{"d_model": 160, "experts_per_token": 1, "router_score": "softmax", "normalize_top_k": false, "routed_scale": 4.99, "norm_eps": 1e-06, "optimizer": "soap_variant", "beta2": 0.95, "decay_shape": "linear", "final_lr_fraction": 0.0, "seq_len": 512, "steps": 7724}
Below are experts of layer 4 (counted from 0) of a mixture-of-experts language model. Rows are named router (the router's row for the expert), gate (a neuron's input weights, with its number), up (a neuron's input weights, with its number), down (a neuron's output weights, with its number) and show model dimensions 0-159. Each number is 128 + 32 x the weight over its row's rms, rounded and kept within 0 to 255. Numbers have three digits each.
After each expert's rows: "mostly gets" lists some tokens that are sent to it at least half of the time; "raises" lists some tokens whose logits its average output raises strongly, later layers aside. This comes from a sample of Wikipedia text that the model never trained on.

# expert 1
router:101158122184110088184146136066119126160124127097117125089096058124101116125150108098117161184122111147166162108136140188136058137130104119167105135106137184106127107139164134195175167089141112183178163110111161161151132161126058138087109154173095097151152101088177136140119099144098159080118122168102150123148161137108150152098170162140135153062107105046121101112113161081115093119164129135177197107161102159112173113096086128078133109112117144096112181147115140193208120124100085
gate14:108221157174097078110059076152076130077084157141135108160155086163061122134063145131108101145167085169112114120072130137143103160153168119173113149115102191098138103118085099095148115109131143132125159131172095163128093130113170176083140181141084145162127116162129148104131098137125155081162134139145142090110144066143175124118156150135100090109102108171142122125162176125184101188166157128113176131094116152096153147168152094083068111118126150092123123187170113174084163111118066
up14:157164149112147119177110135090131062151109091162157123165119111166136068107148073189123112089099163099071112092125143106109035132129137122097139099162165127090100113077123151139139093122157172131178137133087104141116166140067122216110156108105138136170109153128114146112126094115085169133106098116097111105155109094165148107105054182056125150145128115131097144106133108173143149113134062157113112123075135139173116072119116096119170114177115150137133204104103187126120143184040137
down14:155136123120151096156163108093137090190167140145103120066130087084154117201123103210099155118108066158130160187217109107128136145087129155133161097162125114141144150122069180188100144134087120183157064101101113075106114125110119082108097072134103105172119109160149085129171146062099147106103144117128151099088106119140127104114180060130160144150089149115150104129167116125138107142112197170162160126187135127089122097070112153118155131146150155144094188083087146105120102130160104
gate15:153152130149143117106114124083131158147105099173129122139142139121105050135087163140151134088152139126170102087169131120173179153081098047172106072153117137137147119135165144185089128128160151198149094119061121144125179164059186170139094079154077095156142094103146118138079141192114162113131120145120124168128151151132103140137065138163126168138146119200154149109133098052131081130162180084121144087153114124098145163124095139154123186102116080096138192183065162143127109136113153
up15:125146128102163143133153158195138083103109144121189142140134208131148077145179085153132125160124165073104157155158111084087076088119123181144090111139112139110104121103178121147142130155061093095139219214119105146122155142118130133098169096125126143132048188131109152125133083099098129130121116174145181053146090173142151186116183052110118133127164131156121114109181143132123145189141133123144087162161137104154109120134153135138085120114089186095140174089119128071146112095144122
down15:174127132155141154106133130119164154138079166144151182122127136149132134130139083190105137158107200123151163131157141167109092072174129163121117134126132102148111155160175101133115126079102141082157129071097111127148126092153170126091144096131079090118077137063187106143148082113096133080155131152115134130120151095112189146110131112110085169190107109150063073115216149094094209155174153109103111166096068114145166141162127177136186127108142144138123172059138205162139134083106140
gate16:096098125142125112204115165106113132144145146125108131119094146126128201060071119165157102110059174138158119134149111115098141128093134134142102050176155144152117103133160137127124160101138159113173166170162131139157143123160148158130113119160134172120100129050152169136082170178167117132119124144138131187168107061128133133128145127065126049118118088095034125157138183070167103119136075126143142117107154153139125114091078133089110091085120138127161132093116197117221085097099133
up16:150104143138073118120124118103128173111102092123117045122133098201094089183139128101080117164106127120092078155156085179121121144169103141118136093113078108125089140185049146105164137122122133095130110147119126118112156091111151158112090217174103125130139151190129129147107134209125122061118103138072160207178059119142170126083134118157156139167187153100179154082105119146143116183156115122090136119119165107101172125141080089158116082131103094147083100124132161096120084123110111
down16:102120125117085141106108061137150117117157111153090110122126189075040115146080139149125100108135144165123106096157057128160114185140104148153146121101104203105178126080156127097129146089149065119147117137142114107138130094110127097189174126113159081105136138210108146144104056126101162088095115137102222207160152118116130137121120062174110201120099198148142140135171105119086167143148189173155170152095151174116105133120105128150107092103135139152108136127125149158142103096143108
mostly gets: " University", " Born", " politician", "Personal", " Royal", " Education"
raises: ",", " and", " (", " in", " of", " with"

# expert 8
router:103105149143097094159094128145118047142081128120135121049094062140103114153196117115063181144157059112127157122116137151153082112123144097133108158142106130133140139083172150129189121122094166116142162068153173170170143114142089092130161115169115112074092157141189121175140125128105101107118108080085150115105146174061108116123120130094216161071147054096138118097135133173148147137134143112142120143184096170166154099107140122176110111122122093153095121166121153108207107073135111
gate20:192179094122168092088129161130152106128138122132130204082052077145171153144126201100132138124154134122129176151134110122118072115131135161106130147142105123081197084062135153159194099104113138151099125148176116151106065121148160187122134131077172140109139121147128151140132142123156137116156122081106195180137106127102158146122165131129089152126094060100134131103166152150173125156078111136176116123176135140111040083050118180121084148171149140165114142148173139140129153060120119
up20:147136091187140100088090065080131192147143111096139193122127134127087155119101102094093147128136084140143109187127072125113098093162160110169175181097145127153208118132121148106137075078134137133083162168161160173138089126105151088096180064154093119098145139138214163107121115140130128190117111151088113157118154117105176116119099104094120117195078126127109182073098152162090171132113083160159086115130092123130139148066078165126151143125072110130143152139142094114095149093167087
down20:088152130052099115110131088153136134166163093118152096146134142114102144171139101164160160141126084164101168139111084114121060174091102103102161132138102172163098109163117144147163110106205077151126093123074166190093127140184124108126085126154115096144164098207140180129164130138152165130110121168133140167152168102169091157132115145091127094107141092137105172135102135123120124099111176152172124101150069097183108181103124137171110197178166133169058144167053124135085167099096098
gate21:049111152121121185117109106145116117110145126182119139188098117166125086158133115210168147111139110157058133145121138089200164121156112063148113169072166113127137205106118128098156136177181154092088131107116084130109116073119215139138152142138115134132050144129200148141112104132153144122099106169101126148145154169130126082074095112100124146106130092121102160118110158135131128123160133116154092129112110155123106188100096112160092204063152110145112106101055077147141149112161081
up21:140140142176075125154139150128143161101095088108123127164168157102097135082143122131157167177095108104153052105156124119128126126095154106100069117155140126120145189134146117133187158079141188154205151102159104141133135120153130071155163111134121155090118125085170174107161171138072173141161177133172138101135147130184103083108177129123126164101153149163158143171119100203136072167146075131161122094177145140142158121148198224132100140160138152150149120152151115056123171077155157
down21:101082144148134053073089107115176149161078153119171095138107139141148163111116192163139112117151129140085094145105167162115179092104121182087096118151118107107120108105137079094135124107098143075117165170126116111141151185155108144181083078120184133140127180136116105119092089148165058126170134092120115179080176140154172188133159127135175142103082108169046160138128108136178151104188116101125194096149159138072156095115154119134134162094100124146140150172116112156098112209115157
gate22:076048137172164144155149169155146136086150109151122110142144115098135154124205116166075106136136088120147083129109115089096186098121151129134096187142161119106122112139079083171156104182106118116136134162118124099088135170102102075201150064185106097121127156151160152154097170093138145106091138132124213082130154073125182152106180146143135167124177146066165160152133137146148092168140172137137156168149112156154096088035152082126120089105128106107127103128138145118116126135063170
up22:122141058135130153132141093155109152174154161163140101099175150096137165133129141171134087134129126166096146093093153109121090125131126140153128104029041099141114124142038156129208170084107150164056138126157107109153083111049219139125103090189168112088086168137133113073127134096100116118148129164123072151073120125159148148088149122103080144135154124112111090091093124130110116077132124107115161123070141105117115071161143176129080098086144115135121101128162126117122098132124169
down22:090081135050128109163136128100107171155143057114168179161122136131167154173134163134128154140122137129062149155096120078128124154066061112127124152102101120153125143105098115086083158135122083137119109088180152151146153170099196158159081165174159110158149101181151084113100098119138163115152144119164150120146117135117122125107159057133124165093170097135129135129084152090120144143102095179116135189162183058096144122100182120089147111125117090126082129083079075103131111065214119
mostly gets: " October", " September", " June", " July", " January", " December"
raises: " ", ".", ",", " in", " and"

# expert 6
router:119145140142086102132142168103165118117144045133102130087137050125105071142185088124105160134086108133154140060133120107189069136129154065108114159130153140089194124092137114127168158117093145192165127114112156208156104157160098143078131123167168121105097118114151146132124114149118118098120080140090101085116167153136110115163133142114153129085097098026136147059084155148159119160161120139115155124173114134125115098138137124152088133050165134140102133164118129155161096106021116
gate5:123134139087076171113092117161107100150041115148132117094145185125114069146149145125098179118096102105147113085106105122136074137127167104118129179115177166190102123123185079120140146120133077131113133083121066128183157129127186099144153164132132156078114167141106156102091125168131150183171132089136102092165113093151135139054177116088069155111152122085076158154109169125078091144155118119134157157114205141095185120092133131170182107095090177118142091137089090167133171135115088
up5:128114048122117105154159172205153107159121138153094152113084191148106104100149140072140172078177138107176121161124098161116089132109055116098163104115132170123158177122131088114150081119079115082092127173132149110065096173165187115118117134139106068096150107157056133142174135071131117136147123134113151108107174149133096132131147145126121103157156101140081187119069139112133124122181065119163139111127121082115124065158135056115120186116110115110104069173118127143068148116181151
down5:135095120137169074154108132115086133114140043070125162158085094120165161145127135136130096092156067137133162173137135149157139151096103187152136137153088156163077094077100173157163134117109124078134154073153167114123145142152138107181096161100107139146114108193148117168144152179120134131050162162160147160165086132165162085113135104103100054093116105171109112185155066110083157121117141118141120120135101098114029109146167160120109068132140068081136156158129124120175149155111170
gate6:055154067120115142121106143098118150159165095077126180172086160157104140179157095122163191146104114112182154126138114151096045139182130144107123144183126170139234175129094119168147131210135146151098183158124157174147089148083123176137173121162102074111136078162123123118130139120143133086127100158098100106133094118147130156116164111136132117081143164133117183119121168158124147171183099089155100113133107138130193143134137097178077097146084118159097106129115100060117158122118161
up6:070139140123200120146060097124119153131158119160135146185108103171137065103135071144133166130165174138181080122109129193148142141123083135136134112126120040088151168127105123101180106110133131150125111069145082126161111141103075089116124140146140078076160146162110122146137156133123122058158120157151137160154067167143096128159152091089100173122061127126157182173133134138178143088137081124175102078141088131148105136106141180167160121149143134110113113070079139114174211107120075
down6:179115075123134056105114188152125129127107117103126123129112157142131133131131126123141184085082130176095132093156077119109135100068124160113092203108162119159189137177139161152120146154040136107134087098072114151063140180087129071133116099095119154118143133142076164126116132141133151155139118137074096157113138142156118129085123162197183140207147096165172172118134108127184079169171130125095143094072196134097107128101118119113133108160171108167108136105183123167131126175094182
gate7:108167098100121100134157140107162121094143112111130192123113127126142133161102107161116161108104198156107079179168158094104069140097153111101055135077135147063164118073086121096138174146157168118100131150106148134162104121125128184088158124173167086101084157147109119118108116112118072126203149169151122171108135157111151079132157121086126101103113124093170132177127105141184093181106146135100129148197118134174124095119062118117073144088108109157185137092161147176052166071129174
up7:163119068123140107082162104098139137130099133121114137038139206105137117142078182112117154144159135149125199133155126124092142119077161147100113160110122094120126105160204192119150139110169158150095255123134175169157096117156162080157093155133055121127151116112120116120143168102119161199159145175130155121134171181130144140107101200109173138116132118105105100127170159113149180114138171159180160098104136122142152093107137115112101154139119114146172097144129126095097110170118193
down7:053113255105093140160147170150123157102153146128152077154138121167155154150138174105093097097094082108177137087133153164093103179139156115078108149126103136136130200141145126198102114103148123104185168161119076145196188126160083169186138113161120073150056166100146134141154113117104093096124143100146112147146114153110131137160141097140147123146141125139081113173184164102175110169120146096142149129147062083155133141150110133101101125120157165156103150119180146182129087147153106
mostly gets: " House", " County", " station", " River", " north", " south"
raises: ",", " (", " of", " and", ";", "\n"

# expert 12
router:091139121141108119142161118073162123186092095144085070117108106081126125166165085087121132127151126140178132126111137087141086145079110121107100131102126176140185160079131171133166086091135129110163110091103118137137177156137115149075110155122097169095142151139119125166112151142133089098115088160096104138171139186098097090169176102093145068090124131097118191134142116074105115155157082169094131126174053142138161123122112180108150064132144177151071213106146145206209119157113124
gate43:128111094153140149112136075150114124106123095127115131125151165145109097112182128111196140135125113167071100172116110093067178159116141148124132183084143106213143112098119183166200145080122090137158144164160172126112155167120151157072105184125116091138135154227176141137090120169132137161137112123131101126132121180064132107106173135130126106107156134155171088116097113111103095066122140100103070092106156133136088115100155133119163144121141138175064161073114159057137151138058188
up43:097151084103118138085106162092102141105146149142077124124091100118180093136081112152040123142078135167114163125095088164194091152094132102085123134124207108094148109089135160120125115152151133131156117182115130123066161187133158146110090182098143210141168188119116138161062105141149155085137102084165139103157141075086133129127158089143150091127153114087155098143126106144155079091191091129124093084135158152133132121131095187108177081120151171129145116128201091120130107157067154
down43:090157135147045132107159144071117135053115168088116219119077091127157116172080098119103123090090182125136130085144160079154102099107093129148129200112102076108102154132145163086170110121126110134135107142101172141085177126098111133126120115167113107117109085098118182153096128157150114147095106098091138122094135131162178209174141150127155072169177120125148140127164071124112124137156151133083126143122123174133188107125131187113129175090102110140133173163109164178126107166071199
gate44:161119175161133121142133118083090164145054164122126150128138100090130165171141116124134056117096119102125158178171159182112133097140093158168116114089116142166115074163153147114126144116159115178162186113186160120121205119100132058117102084140073099227148134101149181151124156127107140093122132213080132085124116122178182138158121166145151158126158095187100135091114090105148148118086149123137100119139073087097196154092102109087159121093114088089119167106136148158154092142127133
up44:170144195065091078153150146169148134122145071133180161144138161115119094150149115132148087128066176125087141154110142103150109129095102154089166113108166127072140140110190112162090096118089149179150188121142127101138121094136105161153154109147049168167141137158058105181146132083154108145144160164119111134075085069136119094142139108109182114105103105068112166122096090155120131132142121108132107181192136108148119153145155155107207128034171109141126120146202138103143140090116158
down44:149134123165100208174190129114104122109100076146087100137145106132188057131133111156154093069133140065102141144118113152109068155143074087119095136166117126125113074140095135096145146165137104110128095121105073125083089074152146108090050096161129177069143111143108139110201170088102100135100140094091107179180129114099132117100170187120107095170142119104177113085110100080095107091123103139141113126106181122089119125120069161167132118152071182109153152124140091124096111099091091
gate45:138083110125090182117163146184106180189184121153133161141088093149136119150107117134132136133163184128098113122106125140137143222145105127117121135115152187070138141146144112113148130137100159136130129150118117076184115158130120194081145142119159134116063161111143079150140129142119130187077141186158106070158130106177125146166180115058131167112163108085054142176086171151107141131103143145111155113125078126067148170092112080169093049169152152126115141157097193115162141158092157
up45:094118140095108090137116133114153103147159156153050066150099115150101119146127135098143080077174155153159086135132157117152143122147099079161176107128113119138152146098117091126095141159144153112102160125106109104112049108140180105152091128061102112067129151117075149052173128139062148145086154160145145127156148196103122139070160108067134120090123123063113094142085178142129132107115143142091157128098138053087124104098113133126120177127174132122205211162061133121092152175142144
down45:082098161136126108099137074140162095104108170128104118063099162174112157160172138093163088095132136133144110136150079114100096178152116096106173120132179137174068130137095112208092133081096146131138081086122142095127047104086137146144062098116098151137113106130133192090122148163080150090164109171133145098117152117122115145162138124109139145176088155095164072089109087137137107155128122152110107158165086130096147155104076119155151144085082085150206117101122112170130211150091198
mostly gets: ".\n\n", "\n\n", ".\n", "==\n", "==", " |\n\n"
raises: "L", "A", "G", "H", "===", "-"

# expert 15
router:068136188115103115141087120125070110195116114053118137094085152116100030123135141110141148179093123165130113073134154103174058128160199142087109154075051125092151155169112193197125148095110117179089188117105178167120113139199115124112093114138179096156152132151194124161120126115086055124182142144154091134163144155103110110120133137077143123109130130118083131115093151089107090128139125106122146107155093143128100099108139104102158125089121138118114151112125166128100172127145167
gate11:096189086141138129122166154181099118116113150105102106137054129168122150157170185115165151137098055086119118142171077130160117076148117181167131146129151161148118156136125159155181143159069129130132159073159096120090161111146163148128079150138134147100174110110118149150146118159123106083132122149180127182110113088056114172122176145064110130079109193138187108113095121117161141176117087120106133120150093110145042133170168188172156114176061148097141127164102113067134126127097147
up11:163201154103085125082158101148115174150134133095136104150077148114101159087164085115123110160049149164133109095156164086090171113116104125126138129112161140091096148093102168147119139088109097152129093162098173097123123123116104126152184093121080203130232124075115112100088122098125111110146142123131111096120112091085123101148117103100151099143155112096064079189155070129146138069102206061103150111135074131159129081121154172131102121071139120179127141085147170083100123119110111
down11:133177121133144095133148182108091107132092169085165125129121075081153176143150106149103106095157149114087126146123138190084149136089120149145037167162105127107082122148134148131122087119115148129134157132153140078103110121146215118102122122106147157149141114171152117142143131096198114132121127195211151152130107116143099217185069098119126160150138140137167095146131162135089102099112125152093063134172133144117069085090119186173116088158108098144169167113133117096129103130193037
gate12:108131175065149080151134101098079079144085149102132114093166080059121139149132121149153125189125142093105098143162108070189137086087146153120146079165133183116164165136201125111152116080105108135158115135119106129090140179133078140150119074142118119130146106130112083162117150073111161144181201122153163139126152179115107109131087160059129143137113137068178147124116136147070128097182081040126119110139102139144092151143112108113188147173168153181122129170160144120098181126140170
up12:129150149092199142118133176096156110176153150118128112119172125119132092063116112134112097097086127117126153116103082150104072104130114115097124067152123071100172104105102154156101148097179096110107089135124113149145147142146127067142119065135131140182156153173140092197108131132168164167101107201104123135181126189127179105173096130158084179150162123066106152146077118184119141132190142175047091156181151118107138100070139134112162106112169174053137140137122112122144106167132093
down12:092118150126133115151140096091110169172112113150093153156142069133087093136105159158129166179135159152118166112125120126141154118229100123106188063147155172112127071174127109132101127163148124119085108174119095124131139140181118145174126133130162154201137212112093154144113160181083147133116162114105141153105115150113166094183096134037132154104179114126138122140148184162188157098113136108137048124128074148131127103075120042141116134141125190154137127126137093090167171141171131
gate13:127137198116155138132124123098142156138121151058151112099162124096109154150112188094140124115172137143087145121161137091152138188147108132154145130127139115111119143205133142095175157134094124108140154135110160255150114127163080097122166091109166126085194190138127114121102152136125089123168162189162101057142126142069113127132182115123132075112169156092085160123084138097130137157086112125166127108177133169175121191124152093131180137170136146091123067089164118160078107106149156
up13:091169123141146139106148112105100121116130098069175179147125150058118086131118096102083153095177135124045137205171196104143095106124094132075143137193136122081084140108105114145141113137138167119127091174115097097119125143119120121108167149119090108150088176065128172182092082098098120105150131139125192191124145148169142149118106101163090132112177169146123141090138079136114052135115140117068169110113102079123167125105130120076089139155054178196169148127122109138158164144117150
down13:139135153094108071138162173120130177107080161172080147122131149105162156113080077117099160136164160105136210137108112135126165129152175074173160150098106138120104119125097154233166124118088108172122101151093074064146123127128141073148141133114064129148090161126174086114087120117196099124090208161174143107160134156218144111080137120148089119131110157149111116121185094160160073122115118148107099149099098092131108069141146154138135140134102111169115112071166082110119109127141117
mostly gets: " well", "-in", " way", " order", "Al", " fact"
raises: " =\n\n", "book", "u"

# expert 11
router:074174150172100141147201179124104088128065111103107101108148115101085125188112122104083103162125091144155164086185146139124168140150151073118078132124092193118155108067141108164160132145172143161102116152130196111146106127149117159089075120130124098127126143150165147145148134119134098121106077146103168134109176114052090132115155097046168164111107066138115134105087168142086128124132156162148134100191138151149151167138145136144108086125164085105148173164104229157120102108101076
gate34:142168098146157161134155109118123192133118133171095121121141131158093111084063132164224096157122097060148147135138167170095171165143136141147110125148101151154158143062167128133143103127140171100137102122187136189144128138122138133091104087136114135130091054078216104127138197138095152186147114190139148124080125107070147098117116139107152128072115127152088144126093108132101208151113123196150110121217096118172148143127077155164136116095126136086132131193123143151096108127116148
up34:193127170139144150160126135196080148156132221135107158141136117127087125132088149119156140088052154123129120124151145152090109168124170124126122148153103170098098075087120149140097154066152150151132134089165150151130074147163130128158077079064177169140110108109134124151182068148117126116073114199138089130104151112125111139169089153041121111118112180078152158125153091116113102103091109123130128117150124165197065086130158171137152211104152117127137116162176157162137095116089132
down34:165129110157190131081137086088066211137184118115117108090072119131163117048098076115163106108177115104175082137166136122111134098160089044154113134154095145170126152188124168129131124098104052099125089107160132155146176145091124135147160133116164164137118169140124121089078122125138144112103146072158190117138092103117136152147036100160135107131125158171115129120143146161130133102102138125142069087156127147149155093149144117165157132134119099083139175236134133156115159163130143
gate35:080164143129175127183094099128132132144152088093173111134141165096088180142132133087102156111123110115159159137155134185077151156078148155171137096132123086092108139208137120175151093075147126124109154190138157114163187117083120168143111153096080102107143041111111129119076125120109155112158143162106228170173157164119105088118141143103163128090104066113157120152119166143133114128091090130140128062163105103170113139151118077148136055126099129123224147154085105136100158137149136
up35:129172163083137104050044092130115157131165164104171119105149172131158123185133126107053103124089124142113129093122072120062131114089191157108127162105114082145132108139125124160156128102094104114091113039163149089174111120160150138120173033087165127155069117107123103130144088137180095129118100149097163124128152126089115156124133119151095161115169112099121150117177125123104133119145138135116123117149133091126105116109162073170142101168099119112078113141081012133127192136176123
down35:145137120118148081120108081148130111129101100136157161107170166119151173136125137156112116171098140135161107175046129196115165092062095114164091087115140102059114147099088156141153093116125127151161150117118119082152154150146171093125155164163150139148175102129090186137157095162160176168090106153049103138133167129081106129182161146082099127173104123105078119157150127157065135126158077167123121134102157132175099064136108173128160094107119153218128092096120101102093053178126128
gate36:093102124149135138141169133130121135125150099127185137077123135108089150142096064132075144127124144111124129093130150096134128118096098048126075116167170204136119147185120142108133193108118115132138150111112113120145131151110131159180113168161109172177154134132161102138158148099147108076103142132114154050150172122130200077127149142102068097118122097149116141121152144040148145080136166136179150140165136144151169189086093104045142119134110093172201137175125112037124117177086090
up36:100121166075107133117070163140103155151084122133161107140125147161121114176123126143140169092146143131116093161100128091130146119136151096122129084103151125138130178134128120092134135043110218108168142143109090103086097133153114169152114120083118084094099101098163116165118150150122198050109061150082126120164199128125143081179116192089198142131107164156094102096125142106117165105106138178126137110126125082026119126178165119088076124171127112130168066141055139114119109114126151
down36:197156133150133211111151163183070088082090188162102131187131138125138151162202140149097111117131127171157109116132049108120171149137136122115130101151204120149156142063107091133106151167149106089153127069155118160120080085082104141128093091100189078117097134137084193167137162153094151139145174130113155143111150056122117182121168128138198141099161162098158153113158134169169087129146104089126120136161068123141122145122097166105153137145154147157133145113154078085124151142107124
mostly gets: " by", " on", " for", " in", " with", " at"
raises: " the", " their", " his", " a", " its", " an"

# expert 9
router:072129150161124061178117162125093113100118089137090119155095150118115116118110160127128168186092065165068128134171175137155137080104167138152102092077134165101224131141119137189151104081092108162117115108129155101150154186113054125097125167217166139087097154122168163145117076074092134088149073092116155122128150183114114077127189141149113109117144114076134117104094126133106143136147142172121113184128068113183131109115136153130087092070135109106110131147082138138117171109146121
gate9:114117131186075121121087116096123103135116094120123144182070124127129208170096116168058144131038080138151130142133115109136153072073129160125120149093184088106184147149140154148100119106108117159133123080137110138149138087133146130115170158079077147125153153111109141153100162090160051123171090141146113136156154107131084130113096166132143168123139194177145152046135165115115103036132140124065135172160145052158081148111169134086105065166115163137135131161145116115132143144152122
up9:173116092083134144123121101110111132122117157073129108105116145154142124159143121067099105194056115120143121121168096101155117128159140171166077162119189075111161125192107126129053106197083148133125175088080175088181094130158137111229086112135139095149075149123104176098090109182117106134155172172112124090159141111160117113119132137076132148087143146142113161077071163139136148059138120137085131105139099106175109143137117123200138203126125084095127107116143165161109102127124143
down9:085077104060116123172147136167126116140154183140164110106164148177119089105093126060174161101174139071174168135135119104146154117127176139132064096111159108115132145109142089113108135153148105129101140188170145141142136089137122154152143133127100144144101090164088134130176100148150136115089064088159109139100151141125125120104080104174176159133153094063156156142118103201118070085130099147177112031050113131090066118104118098163113074143070111153115134086110135120084111183149147
gate10:126122152128147114044189113124114104132096088109089170120141104140125162174126128142118133152145144096153179202100115166181179158135116105157078144084151218156123123146077121111138093181096091110112152113147115148142130161108128177127174091147164069158099111134133121122094094085150149152188048128082170114159177136129118171133152178144102123118133185152121148067153058092141204115186110193102148146127129159110109109120112129143113139131109152159048121132115152110106117177096085
up10:123147110187112102138085114092051132156084141190138101128109128131135092153068148158131070095156168096155119103108103132105110142129133209140061085089082174074117138097089111107141159148108071151147060091123107140096096108133078122157186160171126156087102148142171133158159136118148137167125158144137180115118073169147104165109032133116182156122184074117092140205162139125174102107097147095090109078123134112134122164101169128139119140120119079134126125167151111134181116100163114
down10:162066199102148154190150116154088115116171077074149153135109161109130127154118085107131161102135075098130143135148146186074199128097102107160087178158130099137111108100151133187095093097169149088135176178131159125141145129171118090133143165104147128115087154146092112126163131169141112129158101129097143184105115077133104110133163138165119159166091138092151125057118147158096215182134097145161093145104105113160070073165097158044152166118119129158105083158154118151172122176137116
gate11:155070123166161107197132100152110165142146188135158066137142132144090132152155114137077183108109071102067134137109160076139109131107166148179128108079121108182122159128176118138112090079136081119113087127161112115148114090145164138142071127101117092154092075166155123139187157127081139135155144116094129125091166127076093164104093099195168149125143152164147137131092118154054142120177111065045115167088095147196117109156170125126073104113137125139146138127091135129205155085127125
up11:123121109132122166159037098099154153111133093135126114129104119130116175128166137132198121100078120108113159124125130147142086165123160151104070099140126083140103092149166104111175106128093177143111136179135176168075189139159053110095088113118144121154163046050105158123086124149075101167193157096140170115170095093094127144147128154179126148116086135128102108107140121140146116176125163136147138193172101159119119136162118100170165120127090183161122123051180187088083149092125132
down11:130110111063086092137063074151133152117162128130101145157188125169128126131158122074158130125113095136132166142041103097119150181096103131167110089108171112109117127142181133087143117126152141109154115187184140150067103161115165088119107137102122130112093124162155130076148135162091127127185044153096071072155217149134175103147165090143097132128126066110144213089101150149123081100131124116102119130175120155120166140132098151116102155143130146118095088143124203137182193126124120
mostly gets: "itation", "ent", "ious", " cent", "rat", "ending"
raises: "ist", "g", "sh", "b"